Weights of a small mixture-of-experts language model, trained from scratch on English Wikipedia.
Size: 11 layers, width 512, vocabulary 16384, 89.8M parameters.
Experts: 80 experts in each of 10 layers, 48 SwiGLU neurons an expert, 6 picks a token, a softmax router.
Training: a variant of Muon for the experts, 516M tokens, 7086 steps.
Below are experts of layer 2 (counted from 0) of a mixture-of-experts language model. Rows are named router (the router's row for the expert), down (a neuron's output weights, with its number) and show model dimensions 384-511. Each number is 128 + 24 x the weight over its row's rms, rounded and kept within 0 to 255. Numbers have three digits each.
Before each expert's rows: "raises" lists some tokens whose logits its average output raises strongly, later layers aside. This comes from a sample of Wikipedia text that the model never trained on.

# expert 75
raises: "ale", "ais", "ales"
router:133117149117103147103148124147154111133100145158099133097151094144137116141079117123113116175113133092135099149080101117150155129140103110122140113163136168137123122110101124157098132132128130134139107146155086140078120108117130108153126148069152089157101103117153153119121148138149103148148106148096125142160102120096093088093110120165121149137180128138157127146126141144157111160124
down0:107112152078127135158154119130162158126148148102174117140125095095104128092140129088103113129088119132123116143096101182153117143115137141129117145115158158130119171139139139137156123145124118131145136108115145159148103173095152166080120119104148138107111151106084165096098137151128132075089140122115133148108123098108147098172103106135090120117152165105143110133144098116098107144146
down1:109156154093157131074118143092125158118152121105125143083141104170175066086102136163133085136110142160127133103111092133137138162115139145128160105123134168148147132124124130155128122128124112144143093121165108081113128108132132091155119153142148104117106113081116140101119126139095104080138135128116121057126127165112077105101099126110121107099160139150123076107120138116103126146104
down2:134135111087152152130134111139162161102133117126122087102138137187139089171102097071140158154134123160152146144115147152113142148122118130148163151149139143153139144124120135098142123152128107108124122115163128106147128067097086116129157093137124141098143112113143161111177164089141117142113127165073126125129118095165148122160161148118095118099111083130081152116122116148071107115158
down3:123127142162152144115133145149127160111138119145079106140135120128169119121127121139154098085106134164083135140118154112071116108121089128060109108135096175126159151100151129114097100065143121188167111126147090136115112134151136097122098121094100107127157146108128139137106146121124104100130144117143159167136138192138119114183122186118146135165157104148138111064101100100161124112116
down4:103117104095152093143132120136130102158173106106117149164096147155148157102129104131129144145155119141107166144129144137128120098141144095073109149096156112109101122127094136141140135127105137067125111159110154097145125154093141139137118114112155119101095116107131095141119121128129150137134172163106138163122113140121112112161114079106148060133120144161129155117142107169100139116123
down5:151110119091155147104153144119136138152111133134132136160114113116113108144136145170120138128174133136088119094140119177108132091127134127148117122125133116092097094115136093132137112104124177135106124112124119131152159123105065071137147110113112127133141163180115096140137129125115120100080103073108133163136122154104105155124114168096149112127132166108148138154143109112107111128136
down6:075092170126088113134089164102128124133117125111118123140130092125152151077107127142094159096108089159148134119126151126135105064139121126115101123116160126192146142114120165103118130118145140142131162137100181183168179138151133126129151154126138101122104146107118105115117111113148124086137108137099108095104150154124167105113123128121140133161096125154142108109163154131107080129137
down7:092103125122148143141128121145132097076121134148116131154130122115129162133106121128177089112132133116137142125159095159116121155094106162129150149131102124137132119132129109158128099138139117110144096099108130080087112144112143075179105135169131135092104146163153128127132129165082133144113161185117130129130117129141119098141096118137158165091102115168086126132174142158131129126145
down8:108119166145157098090138111175081126105134129100174113150132128117105128110103107128138139147091110125118141163114060135109152147133125153160148105122158136124120174130138113179124157134164122121094111131140160143082135106185152087116136154145084172099084151137163165113078144120140139146148080118108136088127146117150147107135155143091150141149106147165115142109130127149094135133129
down9:120114111123139124110109126152151140068098116091159128118132140112150157153140108107158149149109120137128134136159149110172098196110127098186136135134123090125143067122133137105143146103149161108125146130133134132136091096098102117131129107163132132117146113143135157182143114123139082129078140114141082085082103116146137173135124113103137127116171133139145147113136152152111123104127
down10:126146098170086136136163111130150145126159130093130121146102131138130119117122153083113098098148149135145113159141139104116087158108102156138141180099119111118088121111107157190115156143095111100161157149159151173160102150131093150143131129177119137180088166138094109142118116164156151095148140081121123088120103120125138162075134165081103148159125138131158128110135167145092125119111
down11:088111108121147134139151095125116145134132120108122128128107157137131145158105177127147141109154132133144121145151141097120116106130117089119137126148095120123141107170144109180135104217127148111147091153129119109128126135133117133148127123135105120177149164103115130129112128108103082115169128174140106112147138103143138154192139125120102125093139125128124091164112139106131154149159
down12:141103142122123137113119126160147120135106166143118164117160131157158130128096092133144137098143148092140094104123132066116118159152112153125144166164096118158159159093097150132118154109195149092089092111136110164116149144138171142140137123107127127121155105112144114104113103154095128136130126143107103135135128152137120135112131110101141184110167144143119106061090119138125077138058
down13:090130100107101113104130131128102116138124140150150137075145151128087125124116120071098159083107119118135164111165143167130122116161074173114149185080127128178117115123115155162112066155095118176093112112116156103098150097119104139096088139142157134111106126149075139100165136127103110158067169121148130118118126052086163130145164085136142109140128165127146076135125118105103122113136
down14:094149139128144096120131129106123138068133115132139113122130157131111107143121148132140163103155074148110142137109130113142116109115117135108135149129127067126107159124114118168166086099131108114106112120105128153123142120158165135155121144104090126131111074141113147152108106131154172114110162128118138141089189160115128146134145122077107116124108127133077133096145133085129155119109
down15:135142099181167133112150123189157108096074130131109123155114104095121128162168096111116148119132136151134071155122142159166113114125139157162175146153141143113100154124103077186093095152133131086087176122134181127112085143113108087105170111123150107139133150113099162139117135144142127143102098155083116158125082149108131083089130128155145128152123146100117099144137104152113154129121

# expert 40
raises: "|", "-", "=", "Scientific", "==="
router:151082105120151079120086149122162140126100126139139134092122173116131109150139111136100154155155148111130136130125104092103132156161131121128147134135183112144189101143153109137126085145110146105135136111137137159156156095157150137075118086082122105193128127130165135077098134109145139147131085135131177160129117113117122136143123137098110113118103128161155106176130158118144139132170
down0:178102117096110137121102147129129131148120115135116113075128146121128117141131129102108117144145122129105141135161121111172124136131134085111085110078163162085122120149099145111114141156106163145107150117140166125116084151132094093154110137154114118132119151146188155133125158136149136152132167120100136144119099096103136176105140085105141138149154153176133138153120131144121110120114
down1:119142129152081074101084157139139172117089109132113171123137151151112101123100138151147135122111086154111164147121092092087112119132143083129078109129163125122177150164095122131172153145089157183108091092110129160137155099141084124102083155133108110107137147124141164123104199100155126130104106106121134148136149179164100118130111140109086133159159120158113133144146123100146125107119
down2:138124163131159105152134110155144166177156118133147139087100145166128107152150123088145134126151125134125147114101118106124112106168138095160115129150141103168109103134154140203133129207091154091144138131110126145118106121170114112099100119142136160125123114152126136154127077167126128168141131139145134174102120116143123141166138122121082120157165135087094076166130104152097159130155
down3:130151128133116157135148085120148148127122112121130137144134113134128175181160143075129130103108161186089109115120096182134124089111143160124116143135126141110111095141143132158121115133082152092086141125173153180131126123115131139139123154152128143124119138122141120154126134148100109100110131119107064150126082113145143181137146129110085093086173167156109132144101120144125155109121
down4:143136180148116127159094106126140086167123130114168134165097135118112134123129166144104156082133088151122146085176137143124115103102151086134145122132112126105129142129157103129124132121120139157124139125097128169159135133121134109098112136143104124136115113123092110084111092145094112102143140110117113109174127162149100106112116117134115099150121122168091136124134115123105149119151
down5:147139106166153131079116163179083087124135138109145132135151087113159102090126143144120126093139165166137131124096132144083129102138105125115156101121142138153103104138127173133127083145135090126045096099133173135107148101159124138093115176142126154123130116138126109126105171130146124144154131115133118078074139138117138160117124119154147146129146146119164131086171144135107129088117
down6:102128132136146125094128116125093152118157164132093114145199178132121076114100109126128143140139166132114136128111118140104102123149086137133125144110167123167170127157129149131126134134129172168117139156118146170156119142131135131131150109086133112134136134134097113120155113101102134085172118122120109128141150084127111140153142084178082108110132112165149165112108190106113112134107
down7:122104118136100157145129156126180148095158104129158137094125154129136096099098146147113121175134118124125134142120150131154125148132191060184129135150126136125116144127090159104128122128095149110116122104127128148124158127108152130130144099136143131111120125189142118122162103119152083128117141122140119093138087168134172114133101101171110153131116134140155137132070133169088143154148
down8:134126080115130125134156097133114143106111105092127130136103136138111138143127123136135128134143126121102098145137134097160095123112154098102172165145114141147157138090093166131122062137140123134109119133133121101100134125094102118069123104129129137103148121148112131125137136168112135116150133130157096093098109122114137152104161147167091114098144147136150135168133132152160107095135
down9:103144114120113134158102112148096180129139126118103128170123119108170090119137115128119130147128161123123133146141142112163142174141123063138123118095110105156138146146112131117160133120108110128142160088116119115130101145151106099139143150122134073117132133100123142147106160111124161132111140098143126058182123110158181131077157084120127145114152137174152141107151122134111156149141
down10:133131174107149149129109113155155099180134145139108163130107133155130104153180132129133147125139093122163116107179153130078135101141091130130139119094109160126122103105110076107134099144083147079107150107116114150163155140121162122106087116129173088154152132102164153111139126121136112137127120118154107153074109114133106111134132117147119141099129159150103166104109122161115158149130
down11:098117088143125136160125179174106143129120112112115131174126159127142137122123103158137161118126119139091147133135130159101125152136117165166151128132122144151183091130132140141128147164126129072131146131094163109130131159141121169109141117087102126122134142167098082137128109148127138123092090152098149124118089131168101159105182123151216137101135147137134153151147129082103116110120
down12:095070153094142133118134064095143109154147142120122127175118115115128108140145143130072138103127111090186157143122145098093116088115134142118167104173107133160092141160118118128141160149134128134120155143093111070117137140137150115145110124172110079119135120139122145123177121160154123133100064126140113135123135086136127101165113126163122158151191117103124108148103124166148141125154
down13:082087148133134089148132129131162111146139078143108083125141128126099133098141125132142129142142105085129127136130118118127105114149126138176130139116128140092142182125101110096140147116124138188138110137121118124088160120126140085126121182120118106165132121140122124057109178100161101137110136108144181140111146119072113108134144100123128098131110169146119119153155120158087127128111
down14:165112109144164118108116135046133129105146138202105114160136122121131145132185112099115121114145157106146131108143096098123148127109126139149097136123104135145097144119108136144158187177134178111144163124129048124140148117150166110109132097155120131160124107113089118103128122122127112109071123157144157128151107124152094095146121117095154102163070174141134115110119139140141170160144
down15:120141159149107154097127116132120154168129116097074116152130107152134117108117165082151135095129160157099151136085126089141155141100121134145092133112097120137147119139121122000147144058153132160141126154088123136139149117116131099157143140123149126128136155093157125129141121134145121106122113091110133136155136148134125136110138144103118128104134143113149148129139128137141149109117

# expert 15
raises: "\";", ");", ")\"", " latter", ")\n", ");\n"
router:130135082143145145112127113113139121116108166135113103129150145109144130159128111108119192127121133177155108123067138138135197116135124102127147104127128116129126106151101153114120109152147119141133115101164138132110136170125152165097076141092146112147159082073093149130090151134106101155142154115138131121140081123085103154136145144127108148182161145113165137107114100137181153149176
down0:076141095101142122133111111128111168112178124144122150122150102154116137150077125109093088126133168098128125160133139151134098106139169138115099181086142197104127150141099093188129100179113116119125161109124142146092122145176107105136125104117151063087106153110160157126168085164140106136165122110137120104139153146138140143086180124134148134132082099150146108107136125162148157110110
down1:085137139122142122118101155091164112121144168091144143108113115122161123081146124133145132097123121105113107119135109121135156152158103148139153142142119106146127129080164151148118122079139122136174156125144130107130102130144193155088124108141111143093105136113130119091139166133147138104124124123141108143145080164131111134156122096129109119142112102123107151156117138141145098155123
down2:142087136150114100143133159118181169126100123147107135100096133126122136167131148117105160115070198134170122142126104131114123134110134123147105122110092126127147132081118110146128111158125128135148103120114131108116165155118092136116101158169153112132120147133169110140123105153097134077121121117203125137115107093113119125113101127110121120123152119131141118171114115103116163132139
down3:087105119120093129118136121162132159143072140145142154151119108113151139112160124112113128121114121132136139155119111161131111097131133120114175108151126129151136131147159149116127111067094149133144096124131096118113117150129151129091165122160146116098149089119136155100100122127156124130081119126098122112132122135137119089140125139163140139113129135117156120116127153143088108139101
down4:133130100079134130115113172153153136109111140137155146086130122120136133121083118123145164145101082128145165131146163097120116121144122121147130118182125141096128109139167113174165143124107107157100153136098161136156129134167125154099138156125099119171097123103124128125100106169144092091136150119156107123135100153165135158061119090138146152177068156139146126134101113128115126117138
down5:130105139135169127133127099150145153147135138132115116147137180079177163122161139114126142111133110132086149113163132104122057085129099124147112130128085131097111113135163098207171111181110133148123112149126158145169142173110122133176099171168165115161115126126114102171092118144136111158110143114146116114102137114153083137138105117131103134149108164147122139142122135151115110119134
down6:158080118150091078163090169094111098143130161114119106120071162130153142118109110071143107126132166138151083153143174136107107102143137158097122136141131122095135160132131137109117108152135130145144151142161135137085185125181113098130103116121096128164101133176156139096147154106142109135119118103142162089106104119122143130148130132138121130086129107155089123115137143149149144159165
down7:084142100150089083090119112062116102156157120131137145080091095100144125141128138150121087113134134135133124153163152155097126125110076099122135111138129135120084100132133118107142114117109106105131129116140135143106094146135157147129118139088096124085100088136146176117112118140086184083107141151093086144099122138139173109157164140159103106132160130115140140124122114111129127137145
down8:165099126130107092108142113158116118159122163136129163148177151101133144142143112124131096196151118132113113080154141102122062161128091119139153090145151136162076093109138159097139140089131108135120139127155149137129130121117136151120116139107171102131118130153151170115124100118128096103122130124134178146094117144111090122107115135128111147106135125122131130117105127140164129106151
down9:109117126136091172119108101111089158127142122121130128132148136139140113153129120109111133170126112149156183195135122140143133144112098089155117164088112140140162101150100106171120094131127113125147147155126113129113102149149090128117108129130116130136128165147124116117118114149135134117147133118110126103174121086124099140116106111112092131154119144140150160109132122170169143159137
down10:108119158051142161155129144168128130107098180132144138132140128105147111102109085163139175147149112154128146118104095156159129095127128128107107088083099118088103125138138147106134158098123137108139137112124137130143129096136152108132142134130126107130154117164123100177087122157134135136134124144118145190171096119111107153140166133146156132130127130151131137090135154110124070107123
down11:116135086132124163163146122111109102107103141130133111113144128124164100107137131087116130122143094133139113114142122137154163080086134151110133160154117097115106121096153141086119130072119071158122132126112129152134183126127125146116123091135078152122161119147166073147141127152110128088122137117159116089167117142131097100174159142156101144122120149119087093160157091122105135133094
down12:111128184151159120142149104107139122163131143133110119142097111096139141139121144106155140147162087128136102093169084155108147112134094153088107100115123072124178146164133109067162131055146158144136141121130085146097143142140144111125124164124130094174119126090110151093161147108114138138141131139144130125132132121130154110144126144116134110137113145099155106120165140094091132135132
down13:140127099097112107110185098112121088142135106124117122107117126130123122114098128111170125123173130142112092121178161153137127160130122115158127141173136141119121115088127120079118201078145122134114150120139109123137137169142132075105102143093155104140118129162137125045102101104160102120140112118103164109154158062122133106115115176127125174175159123135098126117105175131090110083122
down14:110157129128095173082156115121151110107114124158123127167147138155118125143143144105126140143108153181151155141169148152124132123114133148138119154121121109103117108085118127070090130110125098138099155160129145117149151106137173171120102185111133127169103099139131114142108118131122096122174129130132136088070147139148077126111111130128141178125132135095128117156092137147124092143107
down15:133158114103115120188108119149135154101124078139133115142147155158128124136115128157125115134106128103135157166130125150103099102141148172188145146130098102122113120096132133164126096120076142156124137151131148157101095112122101133125111092146124121119148138165124116096052122141087122174087107151138129182081130114136133117156124143117138098170169117168166145124166143149123157126085

# expert 17
raises: " Career", " ", " Team"
router:114138123146115121142141107125113162081126126110142108122144151122121128104160164101156132135092098138133111111092133162087136132103140075177154139135164124114146105178126116169110133165161138163145150131125169136115103113162151132160152114094156122122118120144136184111097138097145106157111148116097117135127099132091095086159106152093093163170126134154132131147130149116132099136112
down0:123103147155145136134111127104110128096144149106116134142112161123082133117137122119108122162146134095139172143135129138168140171130122129108113163112136105125183133151088166150154087152169137095142173133143142099127123159132141099091188113102110146138124109100188145166181141122164130136104115128115102127122102146135131142135144128193109183153124135109076141135129108108104145091162
down1:101136150138122134174149164144126110165135108063115168118130139137107109108107109116120141180110125096085119102140113129154143118116108114080148113095160165073144085129122136135163169150139096173131164128148141132115139174114148130045109090146129124127083151125121123121107127118132123183136132167143128136094163122106134141127117161143095167138128136101097151150105124112172130152093
down2:110131152093134142132130126142159151084108141108108087148105107135151094120121145129117130132118110124091104191083144119110089159121119106105114107130159084126091141136132144091136147066124101092124127148174163163133132118150159079157135083139142061129139130110112120117117159110158168136134144101142161095081115126116147153116173142122137172101114109136085147131120136168144072128123
down3:082128112084143124120140154126124165089128136141138145148074147158141118152110171098117124130165082155182171083123172115104136107128178104142108127173165142107094098130139171173081151150114087122111099080094122120103141184156129150150128110133098131139169113168155139119146125134154146113116123151143137162141116116110093133111161162135128148116139137134126133094145113129141074124106
down4:139116105140173121116149135160150163133159108131114150100147117147120153119119113148122127124115101086076116101111108104128148111137110114133105124145124093104112156125109161145113165163141110133121122138093127161119140138136179104119135138137142157120143135179165148125146070151107130153124141100126154125088153102127100096085093141149106109082088136109090142124116114142132086140139
down5:149150118142121121159112150119094107139137087094167108085077094114108115113087114109145146143150143161078112101161118078119185108117090126095113118145149142178145150159097146114122097121163148165094162148149108140111106097101139136089094127133112138169107145139113095124078108114110127147139115092155152093167143149091136128147160124125115148094102149153123113114091099140172094117132
down6:125136141163141097139118129089088172124098106137158118178138117071153122149114124126127114125147103093104105175125099120082158157159083135149111128133106098136140124080092139128139087161116131117139160154150113154135049159118152096138137134183149143128140148160127113094136126146128098125127123099154140116123177144099186119111160103123130128102092129136073122128136106116121124134126
down7:131154118106114110119148118106121141117134106131127174172119140134144137126143149160133119147094175128130082135118129107118131161134127151120126120131146117101124124141141162142142153177072125164117097136141142159152101121121125098158109157168086100125152117150077127141111124119089128177149123113111107144114071113108127125146065099097138074091133167145154141154112130110110143112105
down8:121097138110106132134141137169149124088108107087122148121130144158142088100108142123102149137150140106088129132128147141102108127116163163109144117129109107113124091141101108093193129083124108119137156104123092148136142137119062139127143123150135118106125095169118127175167132176129127104142109115165106158122145124136157141121148160177175110120142116101109134139107122128158111113115
down9:122110127125143111103117113120085170114147112084121153119149129122107098104136170144107108158112112126152168129096129090095129130118147155139092088118124084143116115107133070165148122153141112141147121087119089141101066105103146150150148133147076127134122121157104095127150134123101126094120108133142153111162143131136099097101173110148099103124095129123181130152102129142125128159150
down10:083150099086139145144139160147148095144128131124111136172056153150132155127131140135093150114100090094153136106128158110107122131105111104139128157096119128135103133120162121138122096145125152142137144116134101134170120123133150125156080119097147126143132095116124130110115134153120124085079082144135143153162111111112126135136139122145066115110101098107140066111141135158154113128151
down11:154116091085109133134148099131118138114105167179118109129147117159126139114172114114107146137121135125098154159121115144144135129087141173085134157118127148162182116108122092087163106111098163113133121149146144126139099131151078079135108125138114155129157146117179131120136135143113163126163123130136133121183154103177099149122135116110155124143154115133101103154088141131108149114196
down12:137089151110145122111128151164125162102129111104156099106137132149156106099121111128138126136143115134136120144163121121148126080128129113135122118094117099125141118094115144120155095107121124159161176126169094100142152100123144141163120135113183154136157117136118113172148137090129113108179145083113179082156101129073127146098142090129141119102138151079105130104143119111126171124129
down13:075174204116139141101173115159120141101168105109109159097121138125097176106126122111091167053144150146123126124105136181136139119094060162114089152155157125178139134118116110153116139142132137161066131131111082108082132174125146119140092138179104130148101153107154123106135093157154108142181121116141141106096131130135091139109106142153125144095153127128147150135136093113115078089090
down14:093128104152092117118121138132128160096117080091144090117156141122146132123081111107117121113122111145065117141162131159126127115165121166117140106142119096139146113137102190082125164121102159099111146159123105129096114080136125081123112147131128118160133097162138136130119113120143096141138140110160143130142140071123101093151140138143171130120083124097121115132148133107159118155138
down15:080113162115163150167120112164152106134155122115103107145133137073107117184142122138158097147131168147109105108135129148100147118115168119117133139084140119163107121129115110083135110105152133118119152118163110122109136114188137099104167143087165156117148144124133122110134095177135077127123136178122156167120126104100111135099133105141132090073086101147089089134095139122131096131110

# expert 30
raises: "5", "6", "°E", "0", " lb", " kg"
router:163131090163136126159156178143162079162127090106105122115146100161172126122131168154152127120128102111131141131123153117150116125117133082130166180099117135106123125161143155182110148179144119129117161113161107106166150110146101107158121135117122181172127161121109064069107088080104131141165072149118146163150139123143148142138152132128139144192142110102149088146126170126169122176123
down0:096165140133143141080130122146094086129097130107104134149148143114100126141081130144121175122094145137174123140093121174102134130097125129143082180163143133139148105136128154141093113124161117109124147158144097155104100142133150154134146129135081123090117129137178147154119168139154122146149141116136146179096151129102134106116093112115114122144151134122122162115158108103126109141152
down1:151097155172154119158083134123123132168114067142091145139126134143125151107101104177096109118117118148108113148165093130175112138107125088112138102092156193157125150129113169172120160145149077125122117059150110140146133129086107104125094119142137144157116135113131124114131082164166132105174142153139167171155132081136147139161110143103137089153152155109082148176121152088120095142111
down2:100150131159090093150091115164142094142114091109119137087133140088131158165107137128105101117121132149118119102113122135120122116125071099112153191069137123105155127133172171197122132137138112084112169170176162134179164149159161109144131108128124137100129122118140122100158122125075122198144123161158119117138126121135160106134166118068183144118133130104120106160153178133144166141111
down3:164105139118166126125116138135104139117121136110154119167156118120137178115152155165147136147135105146112140098132145147116098132151122104133145154154116125137099151142140143122182140074170108124109130102101155148113151173121140179118117108145152160140115131125117117120100147155095130107113127112196099112128152076138118116139154147116128150092130124095105096128156172148121127153125
down4:133126096124117094112161124091110093126126134136120111118133168154123163114127113124167075119132132111143118143099114136083095117124149087125142137104096150144140091145105110139146147088126104159079116159147121147142098136171087182126112110105143152131134103136093118149113117103088185108147115150146156098119094123088128108109150121088141126127104107104122166171119145136134103150129
down5:114128100129143139157113114098102122112141134110157080132145137130153091142141117126139134134122143147141098128137127134143152156132147110110121131090133108143088097136121074094088131076167122102145161113089141131106111139092124169123165138150105133095139095123113127132171143148095141096121143112124090108142144140144115134109171102115105134122132129107115083115163123136133148092161
down6:174110157119126169146110129160130097125132116176144141128147119148137123088097134138122138152095090128096130127175125100094141137140070147086109118129128162122133161121119123165080101171142107133170143117135109135140082109164133139141122115158172134107152137124164107147138097112154117119148159137130091150157126111144141149148108124088112118105124116109153125131123101112134121126111
down7:145167155125147129118122123131112121146146086178103113137110096127104127187170129143126099140107163097125116126112138091109125125150154129126123127153130129112156141101126098099119110119119121096127111144083129179103139149118126111129099140136102131116127123115127096162124109100096098108142135125124126102133165096128082102159143132129170110153183085136173127121129103121080116132154
down8:103139098093104118138104135094115109088108090107124120125140138157151130134112138132139121128092107091147145129093134126128151186135142110145138124118121123148176099130118115100117151099204149137075159129144144101143083101145115140065157130140130136148100148145125160141109099134154159136119155130086150139129092097177118096061130156142120189131126154123127125164146167119101147114135
down9:168160142130176124141154132094148159145113136139146147106090136126142134144140196110113118144123143126114127082135130129160113172156157152172136119161133140137086135149150102058148128074158126145146086113103152134128124124114120113094145146128096118100180106129117147134158143121131116108116142157071101111099132132107126098142176141174125113135129137076146091102150143135116154152159
down10:138104145116139128161149118112132113130104124101154111116116127151120133131137124099101134145120152124161116136171167089085126157134161143148116127132107149111123122126158118127168121104175119156152104111119144130103193145098125097103134102146116092159096149135126117132152147100107101153091113113153174116126150134106110090154145148131118159119137118096149140155131108086123128122101
down11:108116101141133107156128116130141107128111136123138110139114130121108151100098113098098162061136096144128129129181159120166119149149102139139108134063092085158104089120151165131161156123133117151153093111073126105135129153125135119096130099117115141129112140129138135153140131140171146105115101065104152164089128087105102142137115118063139159144168133133133154137144134084116156139119
down12:156161160125130118154117109117137124086103127128153128118153131136118116115175131111097097116136112131093157108096083111130115128097106076139123132174138129129103141142133135119136159102162143158116133180123117098130134095170097133135134141098146171118139154117124133118136097126134109147119119139122117153164099139202129131100119101095117129127155128123144085119107117114133118175137
down13:180102108073148123156150112132146100128130125194127146132147131118122119154125090091126117114162127162095167171114133131103098113076137090104136131109165120118121112115108080160136135118113113127164101090116115173167133147160158126122107123109156108111126144108094109057131127141161136167139084115156120113120115121080146142129120131139123137110140126138157131132124121121108112154135
down14:142147131087145126126136175131133116125121130114137147138130137168114129137083143148107167100149103121113150122155124132121099134137155083117108122125135105149104113162171105070119181115139165107090114091116151148119097177136097136115143108130122119132131137133084153154120156125143100155149152110120098153126087125134103123153111117132148158115133161144156079087108182111103145131130
down15:112116140117160118174119166105120103109113155072141108121099131165109117134157111095152110116125115080111160132124105118159105161103105138155091184145113128170168138149160165178095134137107112094125105147114144124128130147099127142173142126135104124093155113126109153134141109111123156149057164127130106139110088117102100160174100100155112181120127086141132107105151106138137136094105

# expert 29
raises: " would", " is", " was", " are", " were"
router:125187125135127161184146113168182119121171136135138113129116176147147126148133099145119111131072121134148117088104129152121140107090113133122143090133151130151110141122129126135089154131130102132105132163144126120121140107108129119128133099102093122126113183129111125167127097160134118130136098130103124123112104156159139146163158077102116123119179148162160167158139139147088091118101
down0:146109125129128106126093136122147149131134113144133103142124151139130093149146139098171161165116158116139089162108128106130130104115146168164115160123119161109134114140104157084170131138110137148151172145130142093105108138097131140123097102177130119121132173140099160138167126132147135114166134174089126110145117116112141098156133083116125133110098104090119080130134150162168156126146
down1:133121136138157099166087163106126141146176107129117156076117140134168173073065142132141120095188148139098157138103101150119179150102124107135154128120153129106134148131145093141134160122154108099097148122079135170111154093120082138138137118128088108126149159118128122139120102105124173143113146155144127118137094150130142126122139104102133159137102138136132111120150125174152152125149
down2:180118121137125167126098153138097124117121161117106121093162141143114128144140136131181134099128122114137105154089125081135144113123148141158120103122133118063155084128123138093102133091130150117111101145121157100151099142121148122092141113098138122142137127130120097095077095113158104150137118121091102129143122114152105146121148148104140183137181097120126120101104123109148120118156
down3:099134127135133124165134080108178086116088099111153152143114148147155153109122150138130098109150131176116150106099110154159133156122109118155109111129091116135145119127138131152088167180096100109123139151122148147134137104158102134150086098137133117121128129126133107124154112126135120162128113118102129128119152143135148104142115103072138120142118138143128136131115143110131173062124
down4:086120091100133158135112172150111182130162129149110140142111087148149148075128118125127089130106118113176114155109137102116141131125168161156165134160107127131158116106150114120165153097105138127151109111182112123090129127144144124122143137114146158113093114118114143115159167124071137144140126122146100149168142160182124157151157136127090139144116117162145138097157130114131165125152
down5:100161170118172108085102092171143131163104144123080146102123175128097146112115136129171140115152115100114112097113138144179167165116131105132130102152140131134145123124155141092154172089115112135167146102159122123128180183177131130125133111134093113084098146100165119134103132138085142090127085136114166149103122144130168114146130102161178132159160129137100131172115081126127166121112
down6:141091123153128141108117109154100135067157149146178131107119122103130157128142121115137145155143141101136143142166101131120140157143075141162097100126144165142118131141149119098158158054135138104162157133128150126095146161142091093149175127145104101094158165121131138094099159133162142126119186109076123112140129145140138118104146153118108140108113095126133119151108136135128142113107
down7:168109109121150138141119145145093127084139156165124170115139104132136121118155117112138127163098097166131098122123159129113103128085118125115128140109113147099135128088125155125156091086121133139134130092190122114123134083143114139089131126071114106105140111139104117097146139146124133140157174135102143122149147145094151148121156100145093137141158133106107133121131128128122141141121
down8:115133117129118094120106094126086137121171132118121136121108170119112111089107117081080098138131162124108134071165153135133125112161139131101117122148136171132172123138085127138105145166149114171149166123128077139127141123158157144120102159122152115127100126141120114107114122101122111100157160154121182138144137143140125086125152128140112136140136136107147111145121092091113086111090
down9:126129139128117115129131184119134135127131131117092140110126139141124088119133145078130147106133156128137113090158136155127116097163155113125113095133100131146159158143131170199091046167116122106087144099134115137104098111133106122109127076130132093134130146136120115118150138125090121102149149089144120117141127096134074122128094129126166148122095111142149103189135052142164108143128
down10:144142108146152099144119092151124168076120153121126046130156111091125094110132143162085120078152183131121150138146155147099096128119135169146160085129131137113106094159123096105138127130140116133123186118152146131140121136094094139136109130096156113158148097121102104093108124132127159115102135116100136095183100084120102101157118142123127180087109134156171121132094154114083134161106
down11:120173094106168111132154081146124115117136169151154129100100109108145125113130151133090137136097147148171154162117116143071132134094184137081125154101088111113098118111162125158114177133090110130156134123155113132135142143124079122108140130103075123140122135116137142135108147111129170138152143118134140128127106169153162167159179150174073161151137128133114123157133132136132117126131
down12:141101105118148124105148163131107092106153139118105137131124110122092148153170116154142114132194148168109150155122120095148120174155117134139091138145127175163157143135116122091151135099124121102134155112144142176112148092122144101112107146151123098104130143104155131080090113068120167147155113109106151131171145111136098139108130158162161139100092126116141167160148138158129171127168
down13:116151132145102104142130093117174152108099111159150166133118146125134110104157152131095129074175084134116130086127117131121115137117123150157138130120113095166117140124146104120080073145097129100146158132100130143130127129110153118124128096138139111094090127090143127137130092119160087136113124119123137110084093097155164127153112101126143116157143171128121129138123112119120129132150
down14:098141123120119139149110125167072143161114087132108117118141154099130119133130140116131191142097174119134116138083127122138117133120127118161153142184149089099115157140109114194096166137146136126132085110084139085126117128133110138168147120152091146124154134095143090112123111081119169168096135134084122123161118135170150127142112148133168131128159102080136146158127157129099163096136
down15:158118142147100088171127144138145127105137170104182139123112108127138158155096112103136137079166145112145109116164164166132100130134133142148117128158159102141126115134174147082125119095086147154145087178155104124133140090109166100163136126121102078104096127103124123139161125149108136112131101114145163159119080108140118169102090130088155115164140132124137095160087142146118141109118